Below are experts of layer 4 (counted from 0) of a mixture-of-experts language model. Rows are named gate (a neuron's input weights, with its number), up (a neuron's input weights, with its number) and show model dimensions 0-159. Each number is 500 + 50 x the weight over its row's rms, rounded and kept within 0 to 999. Numbers have three digits each.
Before each expert's rows: a language model's description of what the expert responds to. This comes from a sample of Wikipedia text that the model never trained on.

# expert 13
Opening consonant-cluster pieces of words and surnames, split from their vowels, such as St, cl, fl, Comm, Dr, gl.
gate0:600488496532613534451461453512511487555474497560465528576430497490501510459582495502552431427435534512552563550556522519429424549521500466438494469553563402533563558472534518501417479481455421458477537515533488461469567513511534553446472484529522396368499521482472472459437427559532478543544548537463579559498466531545485469466468461609485497546437397522405534499557539436627480396510435480509456538464399509509460518490535514481483379437422468466514446418595486443482491516519501
up0:521521427547535556557563438528476471459541494496508546486518493576629471455466552438502463531566416549449585480414438493416549564534546468480426540503522462420535423513475468520486407553513475521443454523544317480549522423477618478526590505585538491464449527500489517490447508540456498504506391478464520569521448506560575464570517434497537442572503524446486563442501438515472508419505477483583501493516527517504511563501462473394530575451496411536499515477588464500570526555579450
gate1:522480506446469438441554461433493530464543506595545451509540551477537474580453526475469493530376467602516568519542464528539494550479580397424583480509432498549482453450423574478546481460456470492501548596405470482554496523502485564542551477499469532447501425462466461463529487399530592447563558536434491573507528390485413508567452487584467495535566500490439531502494511498497477601431487589582545550453500434553438489383497526493552549498455406522545425435411523502516489481469462
up1:492423547483514518516407589487562406499512435467430547381537552572477571477623502535556583551537508470497510436427481535452508468465451489560446547530535415486554462518512475561460555527502539584448474431591428499548454526467555487513423507505500456474446534518548527425541542486390515529484514466520408499548487524525509508413564452509423571487432510558561508504501487534530524414517512504434379470523441524509553495589488444503519469492445585482536588473602460434477557618540480
gate2:549404512549479516598476547490549600458527563552440454458500559522595451533548467501506540448519444399449436505516460528430425510486461568577488473513580507483444608476522430641473470587455481562510463504495465435474639487394524559493589479557488458499516523515552558529496475488471507507463528515536496574458521425548474539477496518499534469522508536564541521494543510505436537416425544587500532461506461535367500496594529552502533554535500579552585471485494531443395494440447546
up2:541433505491574547430473537479519538482502527450520499447615586552450440615461483455477619567466459447549440461526461582462525499420481499502552456478569495494505514481539524544495507513553492409483522516500528511551578453417550541645537515578553493537435513411506543434492598464473436585510466538565459534535456474517487465552521489503514477520400471522531407465539605528495456492467462620577579531525440521432526519562427514490419484533509556512568408513458483475468478481395465
gate3:541402485527461516605478525418522498541512517511430575536552647463479509497503499498467532513510466559436561528421454515508558460508580473469527466471483597432544507529527505466456556466474514512482436480558542478442539557387464546510388608506512528561439381507553446474391532433572477536488505559544478461559591495510585460513508410553526521465420582506442483425487513534606425538523472501525423495470498454541553540560527483502516462458415561593519474517458406500493569534472527
up3:539390438549438523545595493494501537501507462490551536563516601441446418525536515494550501577506490483423532575453508492449413477487539489513552632551528413519489409564522522570475559469541491415552430480503502509409586456439489515528421458490531491423539496473576411522442453502410477578550512541522532451526521522482437373460449430515523543569478508463587528507583510514580462516490577442468532449500513441556467432525478530540397464443503495581576465527515599484492503542463486
gate4:465504557428480495441504507467557502459446532518548577495468614498426476551412440428563492558438577591443463532549517458556437494481493503501558544508446538549520427452451530446551405569514525531539445518546500552479478467532481396516533535489478580507351437427478440528454441503512515552584511477518352461500521540487528536595459459556553521514536476561456552570549552542498451562439469528537576533506481550417446440440465586564502476519547445436553448491555525523529445512520596
up4:524506563500478505517522541540524491440544529518537487479511493440489528459420490404593523473447511534444483487399459499537488434554450514561485512442505553502549439593522436455540553529566593576484497478586527545425503449491486549600427591518556627591350409424469426542606517515457487577586565452561485573514413505508531580499484552503466580523532490566497488502523504476481569528495514572566525536459525532530451494509507540533535512560439542587521483604515535455469502502566552
gate5:518510552521479442453516550529617492476528406504540554462562494457488550505537529532476568460439478376467563502528510510513533537549443562518528411531511490609590447447473530555505485515459445485477595544511444577548493405614560446441552452526464527475571612488467512526547405450512659532463486498577500509563479503431479533543464511573520525454454525459495496557503450502447444488402503578459432527488488497603594498516534474484412505578469608524464486507461450527449463549517523
up5:428434516460544564541495501539475532403455547449490492435504431459539507516497410516553458566508471421533568460475575414535427445525487427539547464420480440450570546486472544529475519519500512406474526495507482453489539510464466488520569503562453410520477531545604452471427509537543478553482438522495481454412375534540540452489564546421586554452469481540488390377527495438607565485493523506498476557449486523407505585434549470574405396519433533452519466482548459447457528460496518
gate6:466522458514489461444476510536517417476534535504517521514428508517542517450443512529448531540470540534442566450534432565471385476473443545562459516469339501537442543459460564488523499461528447530525574529503549539443512553408453524478500465450425490597487445495506464391440481457599524474473434548515473419505530509639561496578509533491541636609516582481538523477454491454518523503528557423407387597414453473497494469491452480502474544568450477550531456462439511474436501516571471
up6:501541501514489445553532442501525442456467557414392458469575450476489545489585568547525573571476430518455459611500549476518482488458577486444477402493522430565597482505556517493465495506538507466522512549484479486530497535541548509560537545442560539360517510503523510488467505533470524529468557499519437537639419549537653532467519545436479515468456626582519458477489488522482471509448581532622541470605493510501428575485470505533466410550451501491568543551557466506538582492452552
gate7:502463503487458422479484418454472649527603426522471500492506536440537549556488527511582494545544554523463569498469513504420469465564507508544427567517494489563553510483583436467549563554529440478484468478597483440508554569461527539483520539498451592481561617641506531518546530518576471556530448503497484570483524509578464528432512610516560546461502459555450437567553553488496437362544521439452562541409506486545552510543481520463417434485501514534506532459447454479436570459566457
up7:576466482490504450482579549522505521390428511543550539546499475555477484463555489495482632535413504515632505609574475467540514573431451520478439487525487464499461530405554529521491527494562469480505498500503450505570415488543495568513436528494562583496495454501557488515464613426505511433402420500578514608444449436510512533561553551469506485443527545490440407414455516491521441456491520462514573433496449433613461548467487397561481516459505439446422501563449519552523532516520431
gate8:557431568467556437385493432522440445482485511460528547439474539525501422431457453558463432546435581480447420546440585438435525527515587594561527469541492444488504440439537597549432522507458523474453464499498487491539478455549476426478584578564551533519462498404500537522493539603366441438511434541507462546490576400616466509559496520456542477483459591506524590535477512497575524477475480460582560456464558525475466531488488407443487515499528478479544525541566536520502512454519442
up8:569527512502595429466519518439495464466498552447485510545564592581489543498456479607503595478402524507438438609435507500393516452489599485498575541502524493531495552492542505527477471370484578552477483498510578544560493473503504509476534562538576554459477564422580463488486627547470532460481492478530371490506612501557545538536537482502506517602532510440520556484496499580585547481507523575544527517559579486445557415438479423497445499514586505463471465472583491479526551455537518
gate9:511511502560525483437508549551525519456541484435519460453424541470491495490491455450482496529541537494508397463533540498583543508463532463545430497514565479429624473568516517478498557410548431565532479472594561530545526507499449510428436420513529477403514454496509473581410488519508543499429420529541520595513585501448487485461501522460575446638580515539515527387530586549551544517402457496480486383465360522457502548467497528473538568449509576491573398518492445451554490543468523
up9:489421502469482552486526567540483508429577471498517397478471545462585470495560511552559517549359567526440499505438360494517461467408428517475505460499542473477494527590553510452521526522508454530562534534585449446448530580499504366514530487505584460511385471456401434508482546541498522501582424513458515466477531487427415439527541475531542458568549413488465562478541406501474529489500460500475458471404478477426499459471512513507512550502423506534532464463518425397423545505559399
gate10:527461520458485506497559446481440514552464421468471554508479474456337486538518489454529516485529527510442560500479462503544489600668533572453535544554450489472457428492521517521566515484510511565494495537536454473556475411488506537507522502564508554554533535442483481500485565560437494347401532467463501480441550533467585494398526573475459582536539474486501550412478494469494619519448533496483468518521457489444516605503344451475543404435505553441536485560481508485494459428477412
up10:445458444501556559541525460491453496423579466498477485518502491545570478531542576505587504522426520514467417478563480545451466588471517526549542513476543513447490482589500549519555381457565467448502491534354534562540420473450474555562499478498402490417548547461497599475460416576535542438467566501418467554524444645524462487501401492536560511473420509451529485525495492559543525545427585534551473569486565543466442459442489478490535539379434434503502578519486498472520472444563510
gate11:544516439581478495486506495490489577490449496487456470418547550512520512579492510388538621543505454584513504532450535499544501439501430461537435519412453637527527538488443485506481538450457571451415451482541464476519506521542523356475442548492486451544535465450543428484440479505515577472539455471512502475513505505425487471515409530396468533518607479519513571472524514530610492393499502510577578454448491493517434541525521451413594453418616547518431475552538469621497484477475482
up11:550472467505514453509486498468511513503431559543456523502462521527489438451529475661410487527430607523534398475478526507454453490465508579462515549534546509476506516526526576378511504357541422423525393537469455471508515493544539438461517479637494548517431490532485565483519549556532434428473512506532547512482514443457572500504446446464491531445566484536477512531470428582435462573539442485494532572538469444381497495523486448598430535537401508498506603493592469447534503526418516
gate12:499517550402480584463561458463520450486458484493508554498453551481572465417568543580454507503426562605429447324359354493538589509501517485538550507501474550416413438537551498488613564559548471484514496523465434486491486465471529476524502421546401427469416476531526404476512485580510513484492481498479510520503461498508407434394542445473546568487482521539486589532537466532484538515471435530532507454598506475463493474500490453462437451516504459485513441514533482462432470469496469
up12:546578543427485573480508517471566448420458449478492569518479544480563559383524474527502570481441465619452478423438425474494544393532493428469515486433482522444525372575549547445520513477526514484508423538472503450458500515498451566505560441573476526483481495458488437491496554523422563423456510478481503399534486565480420427475512580508443439429512413615435617539499467542511517429494469505524533419516588467475535491489542466506448462528477413435478406487481513445421448536487457
gate13:539571503380536519460520539475434465450489465524582455571530483569479568596515541529563447468498504511446391513443540457467439549480545554575581533443471488550522450456516478514510535418486517489519586533526434457436505522573451497501533467382427536487460377478524497466558532475573474405537510476523516552478502506496464514546543517465478550609498444541476586529595416448602471492453470479516619490537506465556466529574494498539632585540529505474488454534505469503420497439462395
up13:481599550425486457554458440459397566492431510509486481460599479466523543456472507462513506536549516514507516548469550553502460448481443528448615468540500513500576585445452416533451465547395503540539461467466534454480515589577528479557512546605470489462358425425546477497475430430575504570452450522437509501491570465432525614537537561460537506534550470581460559536512536522521475576518603482487541586512526472470544439550465482537482588552476487439478460432438577473432530442518501
gate14:434463508450429506532524515455539443433567424494495535506536492522598517465530448451505480522425502578561455506441537431491534536509491532443583431551549437490440399498499495480501501544523533578522474405494417524508487548464488519512510493596473485487543558578563459560454471510499482647462385449519505518536476404516572478459506460543515533529503461589513445509549579558509510453447505552430536451424517559408504546395520424412495571403423443532529535487509568559479591531543601
up14:596560523557492519553502467510464591507402511540491556450501530423416486524519550538565484461512439397554528473473500642480443477572519495551452495444393487539565596573395479435535511509460495486511522580501607480513557458506489575475527515532536466460480491480468571491573492534497491390523664628462509471504510570560485489438504499461482517441559603497482589487530459467469533535525559537501500518523487471571483466572446485600487472584548518487512461535431476403487482507523532
gate15:422485463415558573538476507569438512416527555515479463423595491478453555522521483503478478561390534485526559491559449521530508520570480585554500527429430574450496531551516555567509421491481450506594485522497533564460513440505453510505507437476436539558508557378518526470551492453558555529504601494483450459482539413488599459601510514425592509403485584533491496457517522465535471443456568557591483552471445476426418458504472433506456547480519460488450507416467410492585515486463397
up15:512461407417503569532461501448490574545455489422479493496532430495528524532491510479410566324435438444500432477524486643569548544531527471429510524478540458459465537521533499501443549487557562522430521485596500455496579521450421526405550462421542477557532345487623465468481504502448513455495456544619428455579466527484550494490534516484544476534520566523515439501435497554530472478549526517477514542519556448444543579492476492518484449529534553538467515621480476466466457526572501
gate16:467514503471418554427453488624455440504446435560580520614448502510512512469529443500466563514517436452546530493533534408506447532517529503430617478515457587533476566521532550440431498514495573598548535592463543486413444487524511621561521523496544524572455509392473456495465505457477482484496516524519443466541422529494597538576546475578467548529476477558552444456436474559483544508454520455469409569600524505558495433474526471510524483477481410564448463513423487405534525598506443
up16:511565508521559494469524528420553553485340531496446587386486380541494428553525522529471506488386500486483485530426469514541564466501495504522512572472574379502528512394570455539469505528505468501492563459565481445487540470592550522473493576533523457466482525495523397507475548516500553485608501557575519552500518509485532609510482540355527555509488487523507445487561478472473417432581517505444569423473437556462507444392483545512431534551503483446524550465433515586499471499513449
gate17:547478529401495506535503451481508469396524490484455563550541603446512489502573457538503436563441475436569447562519516432357483515535523471578454522461589454476422564458624605494499494544484520547593536469516509451593521461451525446485510472552509488497504491499528481439446608515531521397507495476516578549545493462565532544488460540495414545506587460536535538539451452416585473456536457605503497476518499572405474553498503451564498396465458569525432530529525459409527458484561499
up17:542521508524473498474571437544460526501458516388598498546499437580515567533482511490522510520465487524532512543475438520512465524510598573611417520504448470475535512431466448543455462507525462576492483507499465608521441583563439446510495432457530488515447474487465517539544539477473541420475452451582454469544518482397463658446461493357593580378548514584478541479479524499429526482527538505471618463488530513480507471395473518487481470414510496539483569473588567508401480538513490
gate18:460524468503524374560506467629585511418543544491503496455473452540483522485446483460542536444487480508505472553453467420445510533513635501542582438396531547395539500516439465489609526478518584540496532485436439574504496468606543522453598499465408497570519554507465484487450498577505508541536454447500522392454524390564551486540495518479492553513496476477504551601474523471506469446404510531552487400508558458565523475449557389481483559424477430502459532447523489517578543458517490
up18:498466514469457402493481456537553434443542557512496527455385455567493547512476507504476458430514507544577508487577516458419486529547554515510516518408497469450519566529476480400560552417476574493620544402483505566477547495563511548551539546456457517524407484469547469433442509588507503483546485461421507346454522421588529520543471581513479580505524533494499514529567480550552436409465523440520457495536518451493489441399487387547580518525498481379526560469565499520565515444506560
gate19:573506498529454410573503452474498476505468391511505513545399592579495516479430558466516558537461433504457473477521531448427506483560447494565500485485551627588496473500431530572512581481425468562554477474525480446512517459517507486525630430444397494428609455537499511517442485553456443472502514541404573538547510578606452454526532516619499432510482520474471542496460436520559524457529514380512555500468503421592464458583430486448451544493526503582537486474453504493449479552510497
up19:492496532499542460480472533510592592503494493534455502446543507458586516554440516455413465605436419546478511472528512536441540531522563601565455457405396560430538499586482427472554463434539429499513587494486530522468511569468531574625541584479462512388545567511448521450453456479499458554506461525462522512432506490521483539540454526433510529437436507454402432563539517501523483524528533486566466485508453553582519591510492446462507554466460475522560488492379495554494541591635530
gate20:517424472538413525529533551468562463441478510535487525583566533398527502468564462486451526443412461500540543444450533512514508525537504567573651498504456477496427462491466490468498475481513453570511479474468463516529445443531504624505391479563503538474519551565548575509476497527435502507423506523413471511485407500554472471494462446618510647491519454550564487515409472510548554458547539566464407428428496470518568529440524452509552445404484471445569495538452495431382497440441519
up20:495469488546476514459452405413485520472514553592492463556485527473614586529568468481596523486514495482463513520502522541516470417504563606472484522513474518518505548541539441387499476564553461544407625554488412449450467467511470549449508488585427519465552511485461558490515551409526505487575662506562550516439537513482502538537498500511593481504399473444546451447526463557416395450532547404472460494471551503530507535531513523431459406545442518413483470480443577463472554462526515
gate21:487483442505472467492537566564598505418416555462472484536579481583431455404423503443498562472447574409554444488497525445449526533526483492466508527616581536519532552537494484504551502482596466469447514465580420524465551437536449497598441450502503419540519466456462375465517507543428544520630375518569488521455434501447437527549492461473544490505509433446448513554512505506544542476498438566519533411560510531468536504521468493465502538503437536479398578490525511595449580499494569
up21:483492478457484516444520521517456490450536446574605558523556399427521426480398439545569460442554563467536431491451437475514485478542481458449507543537594439510497530533489542515587480572547455529421604504522513524504558435500375434559485522484493374405513508589409459528487504524478603428540399505577456531438507512523507479557451533477551490570530510443514560605558531456518674497476550588517499470498495502484434534486521484486536532504469488450563529501532504541476490535510559
gate22:442469481509470388606520448540470549531480474492478540488498569541504460449494537488552466487476516449487415406423553523515537511484439549525508521494501588493469576439425477446490550564421418482511445505454591407513535527556516454516433507496560551525476531436523646463446504478484434484505403485497519463416525446523571460452365511510510552523513444493590434572472488423419487482502456441376535559498427586432502419404532510508560470487444546495541511456522508475538540445588464
up22:505461507460374516552571548556490546520563566437502479490457533460487461481553531460561439547427544496536322443536508537556515441481482414510486529528475588508501505481541526461483446467484531484482495514492544451593502567510598500515388536472528483507545459383510554579543511513497540622480507528495453419562423483533506543438429580584495509491409413546469423541524460399475567517426537466492412525455444503434512550441520477484534518390516580541525500444520458451466463540529467
gate23:581523545555513503536561449535463497499501553482496504504541492451582551544478535473453437599498502479441462494515578487494513560543499502538604385554533542582572480505620535476410503562473568473531519427494396545567450451523456517458581506569438558542462430451495515481453488509466484455475467428517537490516487509475588569529471483540589509605557600555466446505548484591467510463488454491491581469570498577411553513438468475465589474432502516461592546461555366482521491548417475
up23:451453464509421421444493592443450565558406572566543510522543543643429576504503520545453563419510511458484477519554555438499567455452465562501476560384460522516374463500500469530491557483547477437524592474466556517482554514486450399511551495437447518491573512545501485552559447453564499468572496469440478489480534536527418491552423503563482504375452451506594530527475480498545551567497615515535469512561427431603492409530513529456463504575489448511471466529502525487463514454529502
gate24:528568579515524534450524430503578512474571532527402429466465519500548437583512558529404414572541487435470475547450598524426454473510571539509560498585601437476477477519434569551539425509533497515504430491613565546516462468468490462496542532576554538430541571429506450475452496537473451475482513558497586462523485440497502593604444480559527502471549470483576465560457430471441530584586379465548468564503444516422522480521518496504472505558500571440581500449519531512521522546444562
up24:442354473492470385512447413572494499618615490504474524452490455423429470396527493410566640528487512523553474498465507521520550475543519527486582500403565549519491375553551407532486500457443473459513494476503542414551497473444478491495458588487466514466537444495563473567530483430507511526482475538497573460514457512460516493522533583532526498543544590469544536470589532570516588482470519525529588435480500486575542494475535514519498467478458476646496431498492434449494502566547497
gate25:454534487517589468509421487558509527541522529448521484430462471503449536503568428479526413547500578522529461570533523446551578549464591540476437492517500471618470563446502513583547487426541535487506501448567527481500592443527431500500521431439479534510533441436495561441501483571614395521525582567517531471574587573515562517522522581521467556547434403536480467508459603446421504536469449481516468456512500436461495426414488508403566421509436511512464487520437552507417432434544447
up25:464546508520560491413560573438454517397533515462458502485489473547556531434445525517526519435505519484488472451508435519504405442425494464473494490509592430476520542465516475476477433554448565466489532500540468509460568432463495518513516480502497467432508566493472450506531520480400551534604499454474522506480558510363504573527481444578444476474534560480594484512569544607523566528516577493454520560468546590495355366419536538536525485503489494359501610506465492478490476586611488
gate26:514532516578504484513499483505491547512542578557494478516610490552591592588479618583471473582509537555562501512486419539477442448531503559425494473495458590501558540407501497527503503573473478549547435483434569475485500393525435497462454429512588492427483528522487494567549544508489484413504481476508488545458533577536462486540544446437440500503550452532623540443421509531515505533435548452488504465534479335596464451531414401465465454448566509512505577506468542485509597539450517
up26:431575437558488567539508453446499535542513503512516484541529529468566598537476415537439493472612550595390453539568496545471512517530484510417433552439597481554592532559568492536437477498459476563623446503487568508503481534564469494529402479413565548473507427516525556520557516495515502473499458454583517522452581529399475517502504502532451503452446471491506400435495445417471493527498565507467477500511495492594450496447414583457514479516507464459527443541484361469519463432415418
gate27:496474440461490599457532482426441524436448493463543605469546529584616617383540487510487454557576485600486486491511524493519475512513537475496561470568426390552472533516576541514468511415498397581534449479455485530509531462602599467498519505453507562425431512471474428483498484574519533464490507438508520530442466514499433490555446568557553457441507439531419495516495507471504394447498435496473456551416531512491384491388457432540471518515447504510569455459455482481444560506456448
up27:550506546438485517498484508432594460503503502490484542443527553532536491565530495457468510526442492596468553513451456424504423483459566406472529497520586447434551559448546562465429527493456487408482513544545508505560411547466420453510424528505445544515505496493631506598433483421509502533553435557545459602464530417455532514444514507560538433544449561525533502526595519369551574512500388473568430566554572468482536469493523531577522491582498560455448526536508455479451586504591493
gate28:602482443544441493563454514560477498438514501463427425498505545433537404514409571470560591565571494465439456510362504529453522549532579472436399510528420506478504558447548586445546490536503478491561510489465437468537375531411568499503574463466520548462575465467511447506443393475472521446517508486461412509499455500540462411543457508501455526532497519548497471533509434557455634521475432392493490527517506471447547477567454539464477444475538521559587424490473415506474553487499525
up28:438358520458570544474448532473446528485457542489471492478510582452479546548529463458500555470451424546510477489432584525531520453529463496551477532521471477504468516446499544468402486651627508474526547545603554415561431544548484507482621537524548554553525566386558508491505519459537473510551512516522489472516511372506523534508518425460514487402437337498482488440503480584500448506503436482526519588433565564477433526510531561553483546526495492430500501462503410502509474426534471
gate29:395461506461429452548420547589547531517493459485538587590418438429490512519565466492552555557539500541581542524474531523438538578520535464523608565570444463501523511521571566543520539482492486402511487418509464452493464468402392517581577538561512504507497494483399458571467447500458503492401540452475467561560461493502489517570570476591551567541488480576481486507489537479511493543572390543492442494489451534425499535437520396577537456480459394565469472436538513464522543514473449
up29:484526560606438530450474454402574593516453539471521424458519553557464477579504529551412409493463431455471496539478523560512453442469529447443449490385535497566526442567471441508540518480476446551513603439480525586493560614398555512486528463445480470460490503413491461411419558506616484483612511526561462475448567507520471472413440524459498469583507495488538577406469494494421573528469503488505515550397459498580490444523549538444552544500507533528461473444481476485504539486534496
gate30:518527467514562531448508470536542566401526494427504435510477620512352460433397458428560457590533455497469549479496462555535505598381601542590434474404443550475540518440532480523469413550546588492557509521471537520584457481519487514495484517518480515551505436540531542496496528568450551484534445602517473567487581452483485528423525482471577515521472452503477527498454563633515436472546413528482531481415480487486518390530548529510543494424463492526500483455523503536486599482515449
up30:533484530487556488368458504426592589484517408541486576482546454567574478414514534517536529446458548574485478422537482454489563499425476511511521442484585467533505536462425508572483497515509497454513546573404520412483500517506426524445487441463432458424461559469406523405473649498598553491492491480537565433507417483542526536518501510568575557479460599483457482490547503536455453450466558528489409561442487411456521492517523527484517510547608487606496493540497428563468537446486527
gate31:504429550510573492481503411510481566423612520523476529596463546521503449387542374469412542534511481513415477601435502427558563550471534488534434499535549610502476462495545532598445447613518529492450498442500532502527524499477560487497458418445516485430501604417509474494418502454482553549528477452461616440490422442458411552556483548502440479435591479534457577553580505537490499552486488422567538479522469546481479528429475479487492513556505430415489491435512492502526481541482530
up31:383630493463537477515479515471513500625389509604478547414479398498531472547381526559568586465569520436504485464432461435500462456505513470525470529475508456523490512504396570485483549454492510499628459480485496487501484492500349515510490571519424496550480469495464484445489486497390460465473451566543511481482479538541478477477526449549546487473516506498582415496386510470548475492504492517477504488459521480500531535507498530363522523471532626480468596538518496445518397385498506
gate32:440530446499477507562487479573482464513516568475440565555434486445428556535503405573528526520481437484519508524551516501433508488504493632498566382575557509425466435487573445548452478592497445462526623483537446619539499529521519505435550446561471585464475496495515491510505508514540542530483417441433465478583445495483491557503512360443486540520495586521474477455418496511566545526481451442552502472551478492434476571533394515487380553464558446484536487455594449532435561496495432
up32:488542540618546500483522555508482506482564464602549501449523477513579454431472551449456520536422538557521464440436461533566425516464459457420487520463486481491525526479495529524627518471487496527536468464501529418475450494489448454538478521473546413522534486498466473517544499587492472486565556558571491556426520549421523538532518573560459408520578540445563422404543558450472491487489559502567549448428619589532480470383435494482658504487483467524555500506478565557590414466521573
gate33:448478619502457506408426530452453502543482350475555506506475481440593483397518520472465487492517437495471483457459437518540566459521491489401422457485578577466481482385503482503529524565571512513573468585469501486538433529528485501447528518481401521503398541512441463545576450476460430452421505435530511452524511495568510561502459516596443484586462419495461508443489605481503476555450574568480444533454470409496502578513538534430509523463450482504549486389467523525387467548479486
up33:480491511392529553499585502503491477547469551512604468478418432471536433517449585580499502473549499491532529517584535533448458544447406613493417458519555508404456531390486554506548477522508626468476453567531520497504452554562427478501509497553535529540503579505515453495489481490485532533548567487444434449516515462422433484473428467558488504522548529472400476486516483525576592449470501518556421539473460571483506577415571438420440562539468528474480571559536577564547571601512429
gate34:421447584531549463476549505553477545472429476474443548531568417585473525545430388481481519464537397454516532557536494466316496510523439527481528429499553572494429439556429541473568591440472555550479481562480519487520465537452508505522472516481503502468510407463496545565508549558416466538491493582508524514513526564454486438515402446520446514437539524430445447523529533499514521463527451546464408464455461563443516545446521376520461488398468526559547601532407451525512460516442530
up34:494566527562502469461597450500484487551418482477487500579449451512416486405430465465471434387533571441537473646515501455438503503485437480597524444510550518550503436561498498392574579466555480579432527582463508494488483515545424452593560518501476529428470552434533555467491544515430445550475471477490501461542461590472453436473544382573496526436539527468506488499468599497523542485450464488455397442475486516500547553479495462517451472498506474509495626528485489535599495501385491
gate35:537469538501484468561462463506498527397525548540485511519535518547455498513474433507503538554397523570488339498408470473515435555585503585542497488565527448537550541447534448502413513508460519437472506621486452488459456521539511466541467475514543538521455536419499475486478520503560462424492474535477465462562434538525490481469450488436499512565477363428459511443427554496603493586563434496552455520574421406420523570554491428413493438483442458573508546478555506409574506389501494
up35:537529438510396378456594525469505455491410505493454573467476524518513588565508579462484495481503552540540575469583501481433481497449513459556388535487454518433512448600522507516546415566500515574496579553478457423529461528553549544456434435424462551481508476524499468502464514533602510574484456617519461529503510460408525490507506553502568487477539490486477595568461540486577434466491647459494516489445504575546462435436482579469543442525579518501558416555557445466506529525568487
gate36:488486520485519421498443537543503537494507488592577406426579552460549449562490541563588459536454594459431564526518544414492431536443568522541496508470551514518471561579512502529557574530523508475391379496467597532445611491570566466497489483525506487451472541510537502520471458566442440413449437512559383538481520449528488422535486469518522471392440587525401432510519482447516573556511506437452490569467470508470562485530532476487570539495426610508456478572467497512491477572484540
up36:463510503551575453525433518466544558443495534509528462446517602508501416471430488499547532534410551469455513464456553450485560511424505535552512467545465492415417537500452587467623445484543424533569481470430468479462485401491484465548513460519457430518519528416428475529482509546509436438391590555491581480537464394647389481483471497434447511513521497471476597577494534534447511573530526542555522562563469455521578418492536416449537565512451466535527445543484503484496580468502461
gate37:549515495486533444447430522527517503568397462500503453483538471506513546653453511527465461529480445515515538560479570540548471443437529430536480527570444469597434526532504508502489503417441586450480484508552482418472531502454518539454474471404529482490485489525456546521423599439502581398476478436578376485534489424537476424476446539469468611493483460436416467537509552471516599558541476511589512472555553514396346483506544539517488428490393546474462459451534509465495514531494475
up37:444522548517467428551483494337481538413444529550536552510438443539490495434562482512471515542497526538436534425608501477485514533488523429459462466447535463523577423532459473561501436569525428508449631430471507528533589491587528400468560568570503457494538514519573466444461497499385559489594577488488540440490585471426571498426483515461504432540538555490570517513447458578477542512517532565576468496530469490489594472467483525537457557525397501536498516550525523515412422527535528
gate38:508521566516454536503504561532450521494495543546520479521523505487434463474478474524418527436502551588563514388406389524575513450458578427541553441570540493510439452466514461519519498524581586446503540492591478480591455516536544459514472477472472411510433512517490453461590449495403491497517440574488502459570484505508533535462562484388489489548563645535555475432481523468596490539471504463459411575482432365444537545503452347479497538539490481476544552531499464551476516503485426
up38:522555597456460406488497500493572491514526496607541485420495464508464463589493529446476443495499463491509546585483548515481488571503541548401459460450439565447397619468433580582450469482393431506389471499486485567488495514439536518524478546502460532484602424513513574474397451425546498496495507517558526462480480528493490447563631490503479520438397534458428546507470439554480511471468435508495470567558542542518433457586543481457504513508422541523490428397478485431478551456475577
gate39:495404508419425492460482442529506603496509558544490556479500483494430424418551507542551391523478473544512499600412557514498524529433573572483471519497527531447481485464618531510565493575478437496493423458574479407494554456448476497506504471496398444476504502534363467408506468526540548456397553459551485427432507513419428453513550563450510621532536568513535419491527519447586541532448556504547501544530515511458477506570510431486484446394525487442518515530574462450446529522555498
up39:479537505409494402464465553526526548563510527484411557504524523439503458499481445531544568523368565478510572413533447502524579535539412477539515500517420553529517397534448415480538528409565479456476572474476586493377447545499474464546493533539493452499453416539533507551606510409532521555504474481446488497527481556528635591498552502458506484410520537548461399472487490455465453499528493593438486462553474533622501552498512455507513486441494467456513401483519446537530534494516612
gate40:446447482544534508544411525529467591503518456472419498441439489457461514493543517596434508547538586458473457494543605474471509487528584535511414584442519498512518498486529491547477558520598452453476419497461612537478641519540563477527558477550512532418426451440564526445438477564559456441515469576529477585489457463527618558520508578457468430459600593473514526481468511459530453448438462428546559435452479501511526482542574496590502481519557484465504483519529464413484585558457448
up40:487467462472432619601449463506461438506489432504514489432504538462489494460526498526489564524567420480513586529573561426541471508543515532478451502478507585461433505597530492520506509564555532498531385497585541532465545412581542524605517486507499536463522451360560491433477576485489455456495461502470433473586416532497600510518445527422551486449457430526474465471424586474530497421468493437483501443511493497484570494467505496397491544556440470428491537501452429476617580525434584
gate41:508527508417469538487568503448469501507469463471426585463469521494442485514639589534526454494519517612507483468359509556454432554530463515486472465525469575494450529470502574509513506563380576470433452467484458493559529553519522437474457475506498477448484623417543493518508544520546572459587563461470512497445451511531516533526506433532438486443420454612503471545474544436419472480579434467473557499536537552487479567499555471541494516415543605464421583472573603543468419531497551
up41:429434464412487492449523606415589464487471500442520561442466547515494537513474463518571508420454540539580651565470494546534453453486494524437524384526482544519456481459459521479480423540474514509422463491492539482576538529492500479488412507538441468535476603561577516510586479519544599519558540391469528501549479536529540517481487512491355504549423484516493470646525497505465537471558531526483580444460533481460562558503499459439502508471568557539540436407482577498514471412423518
gate42:475478340476386479480537486487557510479566430456563545379491598520423476497502565432499554525497460546550549522492510546549548531420481443513454468563484516435495507460533530525546534502456467532552486571451469560477505517477511512562459422526522421471410507520478418553644513481525488581528500445473514526582468405437516476545550483353459461507408489540491435586436505433406534547483495458539567508471507454472572512564511490593540514488520489559617492525485495532532502526540440
up42:525585546505587470447448549497471505503420604503405435489539475500467509483505472497521576465600560504494572450526551509498494413579446541548509487397443463476483567541514435471541582438469496490529573404517486512529427513547575500469511464444585535506565506494420530506466546502515450485507544494521511385431504529446496597600474528531504502435490593409604560539544555471505498477338514495545568538509536435448470494473557524383538465589449457509451458435535530496491506450494459